Weights of a small mixture-of-experts language model, trained from scratch on English Wikipedia: 32 GeGLU neurons an expert, a shared expert of 64 neurons.
Below are experts of layer 3 (counted from 0) of a mixture-of-experts language model. Rows are named router (the router's row for the expert) and show model dimensions 0-159. Each number is 500 + 40 x the weight over its row's rms, rounded and kept within 0 to 999. Numbers have three digits each.
After each expert's rows: a language model's description of what the expert responds to. This comes from a sample of Wikipedia text that the model never trained on.

# expert 21
router:559514432524524486506450517497488524467546506495535463530451536546465500547534447550538544474527514561532554451492459478446467456543471448465533506458460557497532464547457540518544535458546505550453457542536484533537438544455488472451548484471455469455466463546485525476552487461484545543430535477542528492479458514553469504543536448444540535437427459551535545464548446548548528463474532541532546442522558449433461440470530543450471494533444550538537439561538540440443471462530487
It responds to: Word-final pieces that finish common nouns, such as the "air" in chair, "head" in spearhead, "aughter" in granddaughter, plus words like film, school and director.

# expert 47
router:541508431505527488510444515466494509459541517522540469536452537541460477555526466527545540453537537571530536454467439470468470446537481468442548530467447545498551451566459543520545545455567476555463462529542462537535463537453486461465554490458450464453463450561467536484530462448483548539456497459551547465481459483534481496551543451440529536458468448552544542464545465530518534467471545528539538463529552444452456457463543550439454490527462549531544437562530547457463466455531487
It responds to: Final pieces of words and names, like indust-ry, Allian-z, Vietn-am, plus year digits such as 021, 007, and Telugu-script bytes.

# expert 1
router:566513448530518489504446502472492515459541540506536462541446547542456469551517458548535538462534523569536525455463447467464464450532476466464530510457469555484535449543466533524557542455548485560459459541542475534544454541456501467470551481451468436445447454547462552488556461457457550541458522464544537478478463513526479480545551453426539540452463461537555559477545465520544543475461539536531534459528547452450460459463536546453446466533451549533537441537540548451465471442534499
It responds to: Line-initial tokens opening table rows or headings, especially "| " before a rank number, plus quoted-name openings like "P, "R.

# expert 43
router:551525440519533501522456522473465517449543516503525469543454538538463457545513467551536529456542536555527529460493443459461475456539480472456541539460453566497547453548467542515549550456559502553462461535548470541529455536441508468468548469460434458460457455540470519451543464451451538545468514466546547482495459522541478506546539459444542528453465449550543547466532471536535540463455532539529541458535551445455455446471535552446463473554447548550537446563541543459454472443522489
It responds to: Words about appointment, command or authorship, such as under, coach, joined, appointed, directed by, commanded, Minister, in biographies.

# expert 32
router:556497435516520500518444514453493508456535520495531462533461546549466484548507469547540545467532532564524549450487428471467468454536475458451527520453459558492546449546459533512560545458543469555462456531534461538534442529457503460465557487470469454466455456544457555482534472450485554544486511451554538493492469504538477486553537458437543543449463453557546540465540449537522533464462548545533549459520542449448453461456533550450455460528445544540548443562527552455461465445537512
It responds to: Articles a and an, "of" in names like Department of Defense or Ministry of Culture, and word-starting fragments such as approx, cons, inter.

# expert 0
router:559511437502525495522440505468498515454544519506532473533451540540468473552501456544531539467530531556538557455468434463460453450548465470456540513459467540510553452559452533509548544454555473560461459532551473543539447532463519460471557475464448458471457456552471541483530462446486549551468498460562538472470461519536471479552543457447537535453462454555548541471548443542541536477461544532536546449519543457441449456461529543450465476533447545532535444539547553466475470453526495
It responds to: Sentence-final periods, paragraph breaks before headings, en dashes in season spans, and digit pieces inside coordinates like 62.8 or 49.8413.

# expert 12
router:525506463507484398531470490456443470485554508466551450518518533514490520518477455564566558459510518497593440478508504483507476447540480447514558542444491496448547448505483538618491500481518443540509421542587513522554510566450488468529505461501469491493491486522463541543506476493523532510431527457563495449430413423542492510521524486519518566490454498526534482403520472459476543457524496495511504497504493487495503492461539526519488459500510499569525488515532513503393378457562534
It responds to: Short pieces right after a word's first letter or prefix, such as in in uninterrupted, or in door, ales in Tales.

# expert 54
router:551505440503519504527441502462490520454542534498544462529460540554469500541504470540541542465539530562536553454478432475447464460537469452468533502467464544492554458548459529513551550455543496539461461530556454541544453549456528450457549478464443460455459454543458541499535471455464545542470504464547533477484457533541468498552545460441534542447464449555548552468537451534541545469468532545544538464528546439458454462465526548436463468549455550529545449554539543443463468450527502
It responds to: First pieces of lowercase content words after articles or prepositions, like r in rating, comp, lim, econom, plus top ten.

# expert 63
router:555479433499523499536451502476490502453544515511533458529450542551465479550514469536541541461544531568541533455471453460442480450548475456477525521462461541508543459524459538509549544455549473569452460523540467539537442541454513451454552484463450467465462456558474541472546459449477544536467520452552537474476465540530455494557541468437543534448470462564542544459541466521523553470462540550537519461526548448441450451462547549451459479543455555533539443540535553442467470453517503
It responds to: Words following the or a, especially adjectives like high, new, low, short, plus "at" or "from" after past participles, as in conducted at.

# expert 27
router:551519444542515488523441494470490512458544535506529466540443542552480495552513456523535547480534542560529536460468450451465469447543463466464527511460457553508536446541461539523562545456558479561455465545537457529544436525454495472453549479457461464468463450549467539469544449455465552542475499457546539490473465518531486492551535466440532531456474453551554546473537450536536539469458565532530561452528562457443460453464534543442458477538442548531544442546526556458474477450526478
It responds to: Capital-letter start of a capitalized name midway through a sentence, often after a first name, such as C in Cordell or A in Ashworth.

# expert 11
router:510445517486500436527479453539484541435542490486518442477469553515476490544552454517546505507567452482539491415519501443500449466498508461531563547440513503448520408507458596561489525461539452488437424511512511569499483528482506521486527496441512481516517455551487585546539517439461575506519508479522543498450450517520437593562526400475554519491481482497515524453559484514544539452420493516513511510503503465505503503458471531489418452566465525578536456500547540493500470517491565
It responds to: Second piece of names and foreign or technical words right after a capital initial, such as K-ual-a Lumpur, M-ech-anic, te-h-sil.

# expert 48
router:556512436508506500505434498476490512451551529510523476540446535539464462552526470529537540467544523572537556452481448463452462444538485468464529508458452545522547453548461545514554543459548474544450459527530473547533447532461480462463548471457457458453448452546452557478551474460468550546462491453554539474476474491536478480552535463436534527456443464551547543486539475543545533472468559543524552461523550446466468456458535555447452473551449552533545456533532560445454476453523504
It responds to: Initial capitals or pieces of personal names, place names and romanized foreign names, such as W in Walker or Wu, Gu, K, plus °E.

# expert 18
router:551537461496536493509447474470461507458540535491522469519455541541467487539497450538544545461530528575536550458487464455450460462535470444456535528455455557476533459546469533528544552456552473554456459549556467551538452529466482460452544458464459452479466459563460555463536473457499543547471502450533530472474459546530456473555531467428534538465471474549535535475555454539549542475472540538531545453534555440447449451463542537446457455557448543539544456542532546469490474443528500
It responds to: Prepositions and units introducing a quantity, like average of 20%, for, per, years, near, plus digits in years, coordinates and table cells.

# expert 58
router:546521463554518487533445480464482512449538539505534468534456536548475457542501458537529537468529520555532560452464453472461477449528475455462533504467468542477544457556458540513555544456547487565454462544541470543539453530454483476464554473469464455460465458545472534473533461448481542537460525454556544484497461497539475482552546466434544540458454450549555547469552463556541541465465559548524562451534543451434454468465529542449453480536438548537530441546536553451456472455533511
It responds to: Spaces and first pieces of content words mid-sentence, such as con, re, dis, Res-ources, Just-ice, plus hyphens in co-production.

# expert 15
router:545512445520520489508444518467502507463529538523535471539460553546457508549502461541536531460536547567531534457466440444466465453543472465468530495459455538500538446546461530518541546460552476549462461531533465535541442529459496465464557471464456473472458457541461550469544469459463554546441517459553543493488455523548478495554542456436540536452459452546558536471544447546531539473461550547529532456526550453435473450469533556443449462535441555530542443540542551454466480440523493
It responds to: First letter or piece of proper names inside table cells and lists, often K or S as in Hong Kong or Kumar, plus the stray pipe.

# expert 45
router:552516431492505493515441512475503503456529512515537466537453537542464485542510457529538541459534536554549555473483434459464463449535459479460534519468457549502558458548471521514551549458549473554463472543521457537540460534449530449464568477467450465465439448546457535486545453450496539556477502468554545466474466493533482500552527452444536547458458449538542559469542468541543532480471558541547554458525544439434452454460534546434461468550451554533538452534532553451464462454525489
It responds to: Colons after list field labels such as "Authority:" in taxonomy boxes, heading markers ==, and copulas or introducers like is, were, include.

# expert 5
router:502425534465476455516478574472423510510522509442502459528444549567482425521502509560592504499511515509553543427450453504453431485535407492538542500470483573502530492515463540512526524452540535516476445516521438510551457572477481464474525466452419444528502468566465498510490448460509518558476506501545508469397465548529472498525572471496529522488492497524533536398519532571508568420456541535538530490499561454490488471477517550490493512479485527514561513552509512477459435458489532
It responds to: Middle pieces of longer Latin-derived words after a short prefix fragment, such as leg-it-imate, disamb-ig-uation, feat-ure, susp-ens-ion.

# expert 28
router:552511459496520492487443520474494517455546517501542471539451543551463492547525450527534547460538524577536531460464450478456475446547477468466537523465461546506546458535448526528556542452550475553457466538554462537537452540461510454449554468470459467454450464550456545486547466454469539543437518471542544491479460536534460495551530460440535539448466445538550551474548449533540544461467531545546529460527536444436458442473531544454463467541438549530532447545552542446469468456538497
It responds to: Line breaks, pipes and commas that close table cells or rows in sports results and election tables, plus some common words.

# expert 8
router:563504415512521507513445509468501511453531530497525471537454540536457476551515445526539552458528526557540532465461436486453474457541471468464520503464447554522537451563461530514553557455563471550461465539551469539533454533445495461457544474469459457464460444543466521491533442453469547545477522454547548481477454503540483490546543473448534534455468456549554563468552479529530535461464554527533540461541552454453452445465534546439455447539447545529547439546547550465472470459516515
It responds to: Tokens merging a word with "the" (of the, in the, after the) and number pieces inside tables, such as season years like 2005–06.

# expert 2
router:551517433500524496530448506462476524454531526522541467533448539548469495553518461531535543482528544558528545460475449475443445454528482457455527515468460551502557456541462527509544552458550483544458463531541467533538439525465483474447558478472455475450446454554462542504530455453478548546481512455543540478474470503543477489555545465435537536449458453560544554470539469538532543480467548539532549456532565438454459452457539548453453474547442555530539450549542554456464469433524493
It responds to: First pieces of words split into fragments, mostly single letters or short onsets after "the" or "of the", such as f(ishes), t(ribe), St(rategy).

# expert 39
router:549522426514518499507440491470492512462541514511535469529456547549459482548515455525536544467537522558535537460471470468455466455526465455468530532468471545491552449550456537520545548454560481558447466529534472555543459531468517451472559478458447477462465452546451540512525463446479548549450537459556551472475459506533474501553540463433531531445455456556539566470535465537522536478465564531539540474527547446440452447466528551461455470535443552535547434547532541453454469439529502
It responds to: Final pieces that finish a word or number, such as plural s in schools or parks, year digits like 2024, and nouns like station or program.

# expert 61
router:553508435526509488515450515483497519452538538509532469531467548557459479550509458530535535456534555559534538458478441467467462448539464459467523497457446531505546455559457539518533553458554475551459460557538472538542445537456504466448545476454453466471452459543466535486532454445480541549460502455545542486496451511543469498545542467429539536441461461548561542476541470533543541460459553539527547456531539449448451445462539548449469471547448543546541441560526545458475466462540521
It responds to: Capital-letter and digit pieces in abbreviations, codes and chemical names, such as HI-F, IA, MPM-I, plus French, Army, Canadian.

# expert 17
router:550520434503505493517449495461488510462536529510534481537451544544467481546501455536539537464526526552539569466489446470461474444547468455461526516467457555498547451550458528510558539461551486565458465534554467530533458533460473472460554475458443451467464452551455528464543452459492539542462528460564545478473459525536485502549542453442532540455468454558546539472540457558525538480464539542529549451521549442433453441464555547443460475540450550537540448542532550455459476454533504
It responds to: Month names after "in" before a year, like April 2018, plus word-initial pieces or articles such as a, re-branding, gl-ass.

# expert 56
router:548516457529511488504448483460481498462534550510531467533457538549461494549518451523534540467539521556532570454477436461461468455530481449463532498455472548507539455533465530522547543460545486545464456531540457531543453538454501453466545478460451462462462456561468533496541454458474557547465538451545535468463464499546464505550546469435538536446461445555545548480556450557529540477468546541522552445526546452433453441461532550436460483534448540524543443555542559461469481451531503
It responds to: Leading digits of years and numbers in tables and census sentences, like 2 in 2020 census, and ordinals such as third, fourth.

# expert 3
router:554526436511525482506445479464501509449536515510557461542448545543460471551502452537540537463548522540537530461473431476475467446541475457467523513467456535504545453564461532526545550459552488551457468543552462537536452536462506468451545472471448461452466448546465539489534452458465547550470501451545544476488465520530475505548540456432541543438461442548554554468548456537536532468465542540532545454542535439461450444464538547451456457540447554533538448543535553474476474460526511
It responds to: First tokens after a line break, especially table-row cells and headings, such as "| E" in Event, "==", or capitalized name starts like "C" in Cambridge.

# expert 30
router:532450491551486499546455516496488490449539530448538482531465553544460530540519476513538545453533564546533533447426478458468508460537464482486518529447507534522546433560472570519525541455534465556440442564557470533531465537435506481411542502454459462472470467525475546532537462467488537535497508467531565522500447498534487533530537444467530512447486434531553529448527429509539537483407554552491560452548517456460458435454510542474453481540471552534552461521516546426472473477515552
It responds to: Middle or final pieces of proper names and places, like al in Belal or Roval, ona in Pamplona, ford, mond, ton.

# expert 22
router:558518442494515492508449482476474522464540542517564446529459541546478476545499462558541552453531544564531535446500468454459461463556480452475523513476455542498541441536462533530543544461554459553453453547537478537547443543443496439469543459471476458464455450552475534481549476442461551544455522456536535497491457508544466485560518466460539543455465451561545527472543472537535534471481526535538534466523537449417462457457525549448460458532435552536546442527538554465451469451541494
It responds to: Latin-style word beginnings like pr, dep, per, cons, plus digits, spaces and decimal points inside numbers and chemical names.

# expert 62
router:553515417538521483494447532462486515449522517527536482532454556549463480547505463532536531484536524552537545450493432486478471441545476468452522501459455528501548451533466537524547541460543476554445470531556470540539459539450499458470554480477442445462460456539467528484544462460475546539472515442556544472489457498552469501547541456417532538451462443546555529474541470512518545473461553530531553446533554455443472451452535548454460468527452557542539444563530560456463466440526507
It responds to: Opening chunks of longer words after of, and, the: un, trans, co, Commun(ity), Inf(antry), elect(ric), plus pronouns them, her.

# expert 55
router:552485440489500491530447503465503510460536539512538456538446540555455487551532454536543530457544526566530524462468465464458465458532464463466532503452463548499533459543461533510552535457554472547457466535538463541550441534444497447460541483470472453466464450555468537487530467451475544541475516445547541474489460529548466495551537453436537542454475446554542558477560455540538557470459538533531550446532526450430459453474541540452450475557448548549548444544534550465477475455538519
It responds to: First pieces after line breaks, headings or parentheses in lists of titles and years, such as The L-ast, 1-972, (1-998), few.

# expert 20
router:552512429494517495507447519468487513455525529506528467532454539539444478552538455535533535461536535561536529455476451461462466449534462461465526518471458563501540455554460536515560549456542485550451462546541480536544457548457508452452545488461457459456444456557460529476534462455472542555471510458548553478481466491536486504545555464436545532446466447547550532469550448540537545476467556542539555461537531453447449448471536542450461472535459549535543438551537549450457470461529494
It responds to: Endings of foreign names and nationality words (-ian, -ee, -e, -yn), plus common first names like Thomas and James in election tables.

# expert 51
router:551518420510503491514448506441487516453531518507529479541458541547466478542525468536534547476536551564538549454464425474450486453545476470459537512457476566497549456551457551508562550456540467554450462521549470535539460530448527458458548470458444481448453460547466520488539471452473548539485518447553555490493466509541469496554539470445529528458460454548551546487540452536525544463456552554535528454531529445445463443461537548450446480510442548538521446550540547465470486443534512
It responds to: Opening pieces of a word split into several tokens, usually after of, the or in, such as al in already or alcohol, con, pro, ex.

# expert 37
router:541490486517496501511451519461511516460546508494552472535454525545464453547506465563545537477534551561538561457487435457436479464514473447463530472452460524476547465536464518530538553459524467544472469542532474544534421526450538461436549465477460485469455458560486529460529476463498536545470524462539552465469460527521469510542537478442518532436473443550550561469537477566532551463455565542541532464546560453453459451457537546437450494547441550547536457551537558456452477458536485
It responds to: Ending pieces of common words, mostly verbs and abstract nouns, such as fl-ight, forg-ive, cho-ose, incre-ase, plus species, area, well.

# expert 16
router:506514497543563430518486468535452566488552468449514478577512543531491408524607461540568539497558445502527470490539499459489427482539484415463556526489462487421487508502464515553530548454469484507480445554482456556514474568464531469449526461436529531503506460546462527471553484456516531513461469441495509493460449398517495600519529514506547512461488494510500502469516502480500587448451532536479452481539506505504473479487571525491488523476447542537578462488525542458477430461557529
It responds to: Word-internal pieces right after a first letter or short onset, such as F-ull name, h-omet-own, ref-used, E-lev-ation.

# expert 49
router:559498421488514478526446487451489505451543513489540465532461544546457483551498452539538545466536519562536538454467448475460477442548473463471536511464469551502538452546460534516550547458549489560463460537534472544532463530455498462482547492449464479464458464558477534499522470449481543546472521451543538481483463508532482502562548457441534539454447452566545535477532453535545543466468565545534537443525529449415443450470539546436473478537452554538541435558531544462447468443533507
It responds to: First digit of day numbers and years after "On" or in table cells, such as 4 October and 2-013, plus prefixes ex, de, co.

# expert 60
router:538484446432502492485456491495463502463537530482543471536461543552462523546496456529544560461546525589528534459486467479458454461533462446469540507478446541478546456554460520539555546457534476548456474538525494525532461561457509472469535471482450484451460452561469520530521467449489542542449524454543567481455450536535466508553538459442536562455468452559546553480538479541523532471457527548539531450522532445436455463464550531446472444518454554547534456554527535444443462456539555
It responds to: The last digits of years or numbers in tables and dates, such as 2016, 1883, plus endings like th in 5th and d in toddlers.

# expert 41
router:559509447525523488512444519466493506471537533504529466540455542546475490550516455543532552446534545565533535453468448465471456453548474462459532533466456546498531454559454533520555538458549498549452460527540460530542456537453516452459561473470456454463452456544455538468532472458468536547472504457551550485498451522552468494556535466436538541443463454551546543472539467541536542465466539534543540458542538438446458455465534539449451466552435556526555445526535544456469470450520514
It responds to: Pipe separators in wiki tables, like Stamford | 2-3, plus the Italian name ending -iano and words such as "for" and "with".

# expert 10
router:541493473520490511498450515493503504478546530516531453524459539561449481552529464525533527481536556556536550451457442487456472458530469452440546507421469549494543426546474538525560557459554497554471464541523462527545437542457558471435569493460475464456455455560446545466531455453474534547468511443552536472482455484527502493542547462457535536455463469534551538461538470512534545458443541548535536468536526453452460451462539566456474467519448545551544461528536540453437462470526513
It responds to: Final suffix pieces that close a word, often plurals or nouns, such as Automob-iles, Wander-ers, off-ices, Kev-in.

# expert 13
router:562535449527506502511448497471484508448533524489548466531453540537458479555541462529538546454539562561529543469495438463469472453535474468458529512460457539488535454548466550528549542457538478552453468532527471521534447528467516469439543480469439484457466455561459532492544453461482549549465529451537558462501458504540480503551533457436530534440479448551549555468550462547539548462469563543530533451517552445430459447467526542451454483525449548543545446559531549457458469459519484
It responds to: Common nouns naming places, institutions or groups after a modifier, such as County, University, team, region, city, club, election.

# expert 50
router:561512467504500499498449503451485513450530531509540470538468544544450473554514448539540547482526559562543537455476444467465449451540473453451522508466465540509551461541465534526553550457545461556447468556550475533548457531457520460472548479458452476453464461548471528480528461453485548543456525451547548482480466495546468499553534455434523536458464447560542559468547463527532544463482546537533540456530544438453448457460532543453441488543443552532542447551542552462460470449543501
It responds to: Words in species and biography openings: fl(owering), fl(ies), family, American, British, German, and genus-name fragments like -idae.

# expert 29
router:550487465503499493518447495484502516455534552487547470538452537560474508543492459542541551452536539561531544453460450474456474455546472458478532505457467540501554459540455530519546540459552497547466461565533463522538441548447519458452554469461450469472441456543475529474535456451448548540479539456550528469490459509545465507546548452454540533464474426533539544469534451530537543455460535548535535449522555439452451460473524560446449478542451550544549453537539556474460470447555502
It responds to: Suffixes such as -al, -es, -ical and phrases like "of the" or "their", as in experimental, metals, cell types.

# expert 38
router:552499458524511493503450522463492510461531505516534471537451538545463490548508456537537536469538542552541567462467448458462468460536468457445523511452447541492538453539462525518557535458548501554458464543540467528536437540464490465462555470471455457461467461551467547473542460457475546548464518456545541479478451509545475493554543469447539545447469446542550540457548437552541541468470553530548551444526556446453452451473531553449459474536444550528535445570547551469457466453535501
It responds to: Main verbs is, was, are after a definition's subject, as in "A faecal pH test is", plus "of" and lines following headings like See also.

# expert 46
router:557521425535500486522445498470489511461543538511540460541449545551465472545526465534534538453535534558529549459472445456461466449534472453454522508475463529509533452532451536514549553457559471549456456527527474534538450542460485451447551472463470483463457459554464542490539464450464542547470527464550536494488463520544483511552527460437540534453466460552546547473551437537528537476459548548532554451528539449447454439466536540434455470554444550530544445546531554451476477456531494
It responds to: Cyrillic, Thai and Arabic byte pieces, plus single capitals starting foreign or unusual names, such as al-Q-aeda, Glacier P-ío.

# expert 34
router:549517423540527486509449502455496509457528534508539464533455540546455482554520449528535544459534540566536524468482459462467458448529472467445524517479459542508551451561459545522545558458554472558461464536554461539535453529448501453458552479460455474463476446548462541486538471448469542541468506465543545485478455508534481503549538469441541530456457448546558548476546465541536529458454551540532540453527544449455446441459545549446455473542449548527541433546544554456474474462532504
It responds to: Capital letters or first pieces of proper names and acronyms in lists and tables, such as HFI, NY, Art, Fin-land.

# expert 42
router:548524429537518489524445489457499517449540504503529462535453539549460490552504449546546548458524526565530530465485444476452472460526478481460525521469463552496542445551461526500545547454548481540455457532544475532548452536463536473442550475462460458452448457550449528470537457448480550546486521459557535494481465526540487479548534448437535544444457445552556546466553468529538538470467533544533552449528556445441452458476535542451466473551441547535541445538550549464475478442539505
It responds to: Prepositions before years or places in life facts, such as born in 1950 or in Providence, and list labels like - M.

# expert 36
router:556528471537518505488465465509517510473523513483556491522439513532454506581488505531514529406530526514546466503408440434473520459502464496489540558433487527495551468500481511485583534463550517532396486500591457522577497503482502440506530420475494483426454460490483516449543502454482518504479547496541520505507497518510499491507518495492511559483475403569530531466512505517602501466467481498539565473536598453478424501448571519415465475546492579500505472506530539501467463426506550
It responds to: Commas, and, or, and semicolons joining list items or clauses, especially the serial comma-and, as in History Channel, and Lifetime.

# expert 23
router:548507460526523498523447483466468507452545521503531473538459546550458476546505443535539534470533522562523536458477458450463486454535483462456526521468464533498550446548465535517551545456548473549452467525537463542539442530447484447437551461467479454469466466542452543487537458457478548545478530457538542492494466518552471500551544452416537534454463437566547545479548469531534540468466553546533528458539544443438455454479546547444457461554438546530543443546538555452474467449537485
It responds to: Leading digit of years after month and day, especially in tables, like September 9, 2011; also counts, percentages and some verbs.

# expert 52
router:553492468538511492523443503471491519457539525518531463540451539554460480545522456539539537458541534568534558453469450470466473459534473458468537519472460549500536451533459541509553540456551473560460468539524454526540445540463488452471550480466462462472447450544459548473544462459467553544470505466544533492495455523539467489547550449432544537457472452547540531478554447535543543457466556536537541460530533449434458447458533551419455475547443547534548446542531554456462476448534511
It responds to: Line breaks ending table rows and infobox list lines, especially in election results, plus pipe cells, her and its.

# expert 9
router:551520456512534490489445501468506510459542537509531471538450544549454495562513458561534543450534491554544544474440448472463481448545453465461522534483465556499538445528468541520565553458534491555457460530530461520534454526454480449462549477462452472451429458556466528450551459460480535543456483460547548478477480521532474508545550454453521556455445432545537559455535454531529530456479559549547526469540520454432457465487545540446464483562451564524540433500537548464479469458509515
It responds to: Commas, periods, semicolons and table pipe separators, especially the comma after an opening date phrase like "In February 2025," in biographies.

# expert 4
router:549507454493531498501450511469489497451539536493536474540456535553452491543524462551543535457544551552535530465487437479451466463541469455457529492454463545503544442549464537509548543455556484557459459539559471538538451536459475463451548477457461457463458449543452545493531458453461551544446525454548550488490461531537475497547549472442537541444472457544539553464536469540530533478454540541530537448526543454438456453468535544446461467546441552536539444548542553440479477457538505
It responds to: Digit pieces inside numbers in tables and coordinates, like 84 in 84.97°W, 103, 1991–92, plus possessive 's after names.

# expert 44
router:558515431508505490523443507462482509467533528508550462544453540550480494551503451539538550475541532549527542456468432455456476458534480473460527505466467551510541453572458528524553546452554478552447461529545449539546422533459494455461547463469469454464445454540467530500530458452469548538478522455557545479480472511534482501553542457445531531462481450559551547469547458535534545469470560531539541455520550450438454448465530542457448472538446535520538451552544561450465470455529513
It responds to: Single capital or lowercase letters starting a split word or name, especially after "the", such as D(uke), R(eynolds), C(ruz), B(rian).

# expert 31
router:550527438526529480500444510466498518459541524489539465536457553544452483544510457545537544464536550546533563457487436466452466459529474467470530530468460551494550456540465540531554548456543462557459457534536473534547445533455490447459556485458452474472449449542469537460530465458486550540470499462549538470490474507538468480546539459438531537445466440553538544470544460519531538461472565545548546454532546450441452452471539548449446464543447553533534442554536553459470474465511490
It responds to: Table-cell bars after numbers, plus function words and adverbs continuing clauses, such as also, who, later, same, is, when.

# expert 40
router:536528493450496412568432454437503469496535532531543497561455509502490487553532474508515561496591483571563463484462427491499509461602478421410516495485481538503502464536467507536557580473556442564476473546543489538534465504505508478509545475483407477482461485529476495491508485475434541496491474483534517454439475510536456531535562482479513580478444461539538539479526429498510512454520516534520492452497507429511479458495566510475459519553472516514496454481584536492471477456595562
It responds to: First token of a sentence or line after a full stop or line break, such as The, He, F-ollowing, and list dashes.

# expert 53
router:548508442515511490488450484467482512460532511497543462543456543549462476549512458538537537475538534565528559455477446451450475454530460458458529509471452553506544461548459541518552548456560470555459456553541462529529443531450498466466547468472462468451461452557475542479543449449478548544476535461545537483482462508540476484560539465449532545458468450544546559465552457529528541467456542540524548462534542441436454449470541556434452483534455550534544444549541548463470467453524493
It responds to: Two-digit numbers in tables, codes and measurements like VA-11 or 62 in, and plural endings such as pict-ures, tot-als.

# expert 7
router:555500459513502501505452515451490516458537527493531468539456540551462487553528456554543536471536557546526550453470446466456474454536485465474539508454465531505532449542466534516547539457551464555465458526529450528534457545447514457453561466462453456461470450544472530472534463451488547536474521446549547480495463499541480492548542456440541539457456441543548542473546446537533550462467544540541541443536546452440457454461544556435459489551447546543548432554532546454455469456533492
It responds to: Final word-piece suffixes completing words and foreign names, such as Jubile-e, Gabri-el, effect-ively, Feder-ico, Chișin-ă.

# expert 35
router:556518450508524493512452450473469510459545532516538472529456535542463501559523451542539541454539524554540536455465449458462468456534473462462527513442467543506552445550465534524546547461554484554457458542540462546540471538454524458476556471461450462447463459543471539486536455456470549541459508454545540495487459513550451469555532462439540535459466444545552547463546482528536536476474547536534527460516541447449454453450545544440451476557443554520539442548540545465461465438532498
It responds to: Day numbers in birth dates, like 25 July, plus table figures, commas, "or", "and", "to" and slashes in lists.

# expert 25
router:549521468524510510519444503475494516458529531502532465539457542545459487550519459528538553457543520571525539458486435473463463455529472457470521502446464551502544442554454527527552552454546483563462466542548464537539444533455482458458558483462446462460457459551458540479541462446489548543458514461549545481478465496539469495554528468417543531451473445544552558485542471540532538477463555537521538451526545439449459454453535549453457474539443552530547446543530555446461467460542503
It responds to: Number pieces in coordinates, tables and track times, line breaks in infoboxes, and nationality or country words such as British, Spain, Japanese.

# expert 59
router:598549498496562506486476509495520497419529500525538482524464503533433490527483496521526536505538480525584552486484476451450502488556456499469577531497487536492540485526466496503527512471525499583488508522491415530553454520474520436502542454488404480441449448509521537463537467483507519565496455487567556469425495508531447477534584467470536528483443409539513521438502486548528513405490510517593543456539525467494395481435517513419475517526457535503507455458529516478441472474478542
It responds to: Periods closing sentences, like "citizen today.", plus ")." and paragraph breaks, heading markers ==, and table pipes after cell text.

# expert 6
router:560519459544530515531477482465479528479536487465524494518453546524478458510485471531533526461534452547521566468458468489445463467570471514441527526484450533465515501548463522556527558470549479566467480515526484495558473523488498389432566482497381489488464452515478522461505478468486531520428525459561561481492480562542471528538529444469558489438477462564536531487517493547560544485484541577535528460553511456394485440480544528465485432514440530536526458555526533437447471449529505
It responds to: Verbs and participles after to, was, would or were in narrative prose, such as made, become, held, found, served, played.

# expert 24
router:550531442504520484510448517459496507448540530509538465540453537550463465549505455532538542472532512543536550459469438453462471450546463469462534530469456537500547455538459538537549545455555462554460462532539457535531457522468476450471559472456456463465463457560464531490541469451470545548470495456548539483491461529550463490557535464444537535451456450548551549465547455544533533470470535552532534446530546453435458457462536549442461480552450552534544442543539558454470470438522488
It responds to: The words his, would, will and could in biographies, the piece tit in titles, and capital H or W starting names.

# expert 26
router:550528444510517500503448528466498517449538529502535472537447547552476469548531456531537538462537534557527548461472444470453478446533483466457533509465464546493542450542455537515562541459559470555457456538539459538541450533450517461469551478453448474463459459550456543476524467454469547548477498454550539468488453503532466486552546456448542535445471445551555533472541456528543528472462542539531541462531549450455458448464537551445454467553447554543540438543541554456452473449527507
It responds to: Middle and final pieces of proper names (Le-one, Miss-ouri, Marlbor-ough) and verb endings -ing, plus pronouns like they, their, you.

# expert 14
router:548520446504518504499444500471496505445538542498543473529447544543466472545499457536539544465542545556537555465475447459462467449536476450448539529463464548493544452548454533510556551456550481564447459536541469542538444530449492478460552479462460462453461449535468538473560480455484552544481515462540540483481463507549487483550533459437539538448465446544547541472556463531538543468457541539525558461530550440441464444471533550446449484547442547546541451537535545445474469459513509
It responds to: Last words of institution and place names (of, Co., Company, Records, College), plus sentence-final periods and commas after dates like "July 1929".

# expert 33
router:546516449512506482504448524447503512448547530513545462525458542545469470556509462547535531458534553563532549451479451467453486446536480463461531521462467539491545458546453537511547557458561466553459456528533467530540443539456494459455552468465453472463451452555456522474529450455460545547471510447557549474480461495547479477548541449444533533456458457549557546468546463546528542463476542549539548460532539442457458454470526555436446487528454555537532450556544545467466471464525490
It responds to: Odd fragments inside unusual names, taxonomic authorities and non-Latin scripts, such as "u" in Nolutshungu or C in Candeze, plus modals like can.

# expert 57
router:557514444522527493523446494470477510459544512498526456545446538530461469545520455544529535469535524563534540462488450469465457458539452474449542519463458565495548443555459525517548549458551487560465459539536462543537456538460515476469547474469448471454448457554464533473546480455488544541466510474548530474493465516531479492546546452450536540450454457548551543471541466522523549465450555549522525456536535441433452449476544555452463488556440563547551442547541540464449466440541514
It responds to: The "to" after verbs like planned or offered, purpose "to" and "for", and modals such as can, will, could, may.

# expert 19
router:559523433512520491510448535494499519454532509519534473540460555555466482543520461544537541470541519548528531460465446471464467449530483452461529500455466548512537452539445539521553541454555471543458460542548473536536441528462482452455556469465458449458448457546463532475540452454463548545469509453564552475496456488535483498548551460433541537458457461554548546454550474545521535474460562533520529459529538445449460455464523557458450471532441550537542449564539556467471477435530501
It responds to: Capitalized words or first pieces after "the" or table bars, such as King, Chief, Her, Order, Battle, Law, plus "his".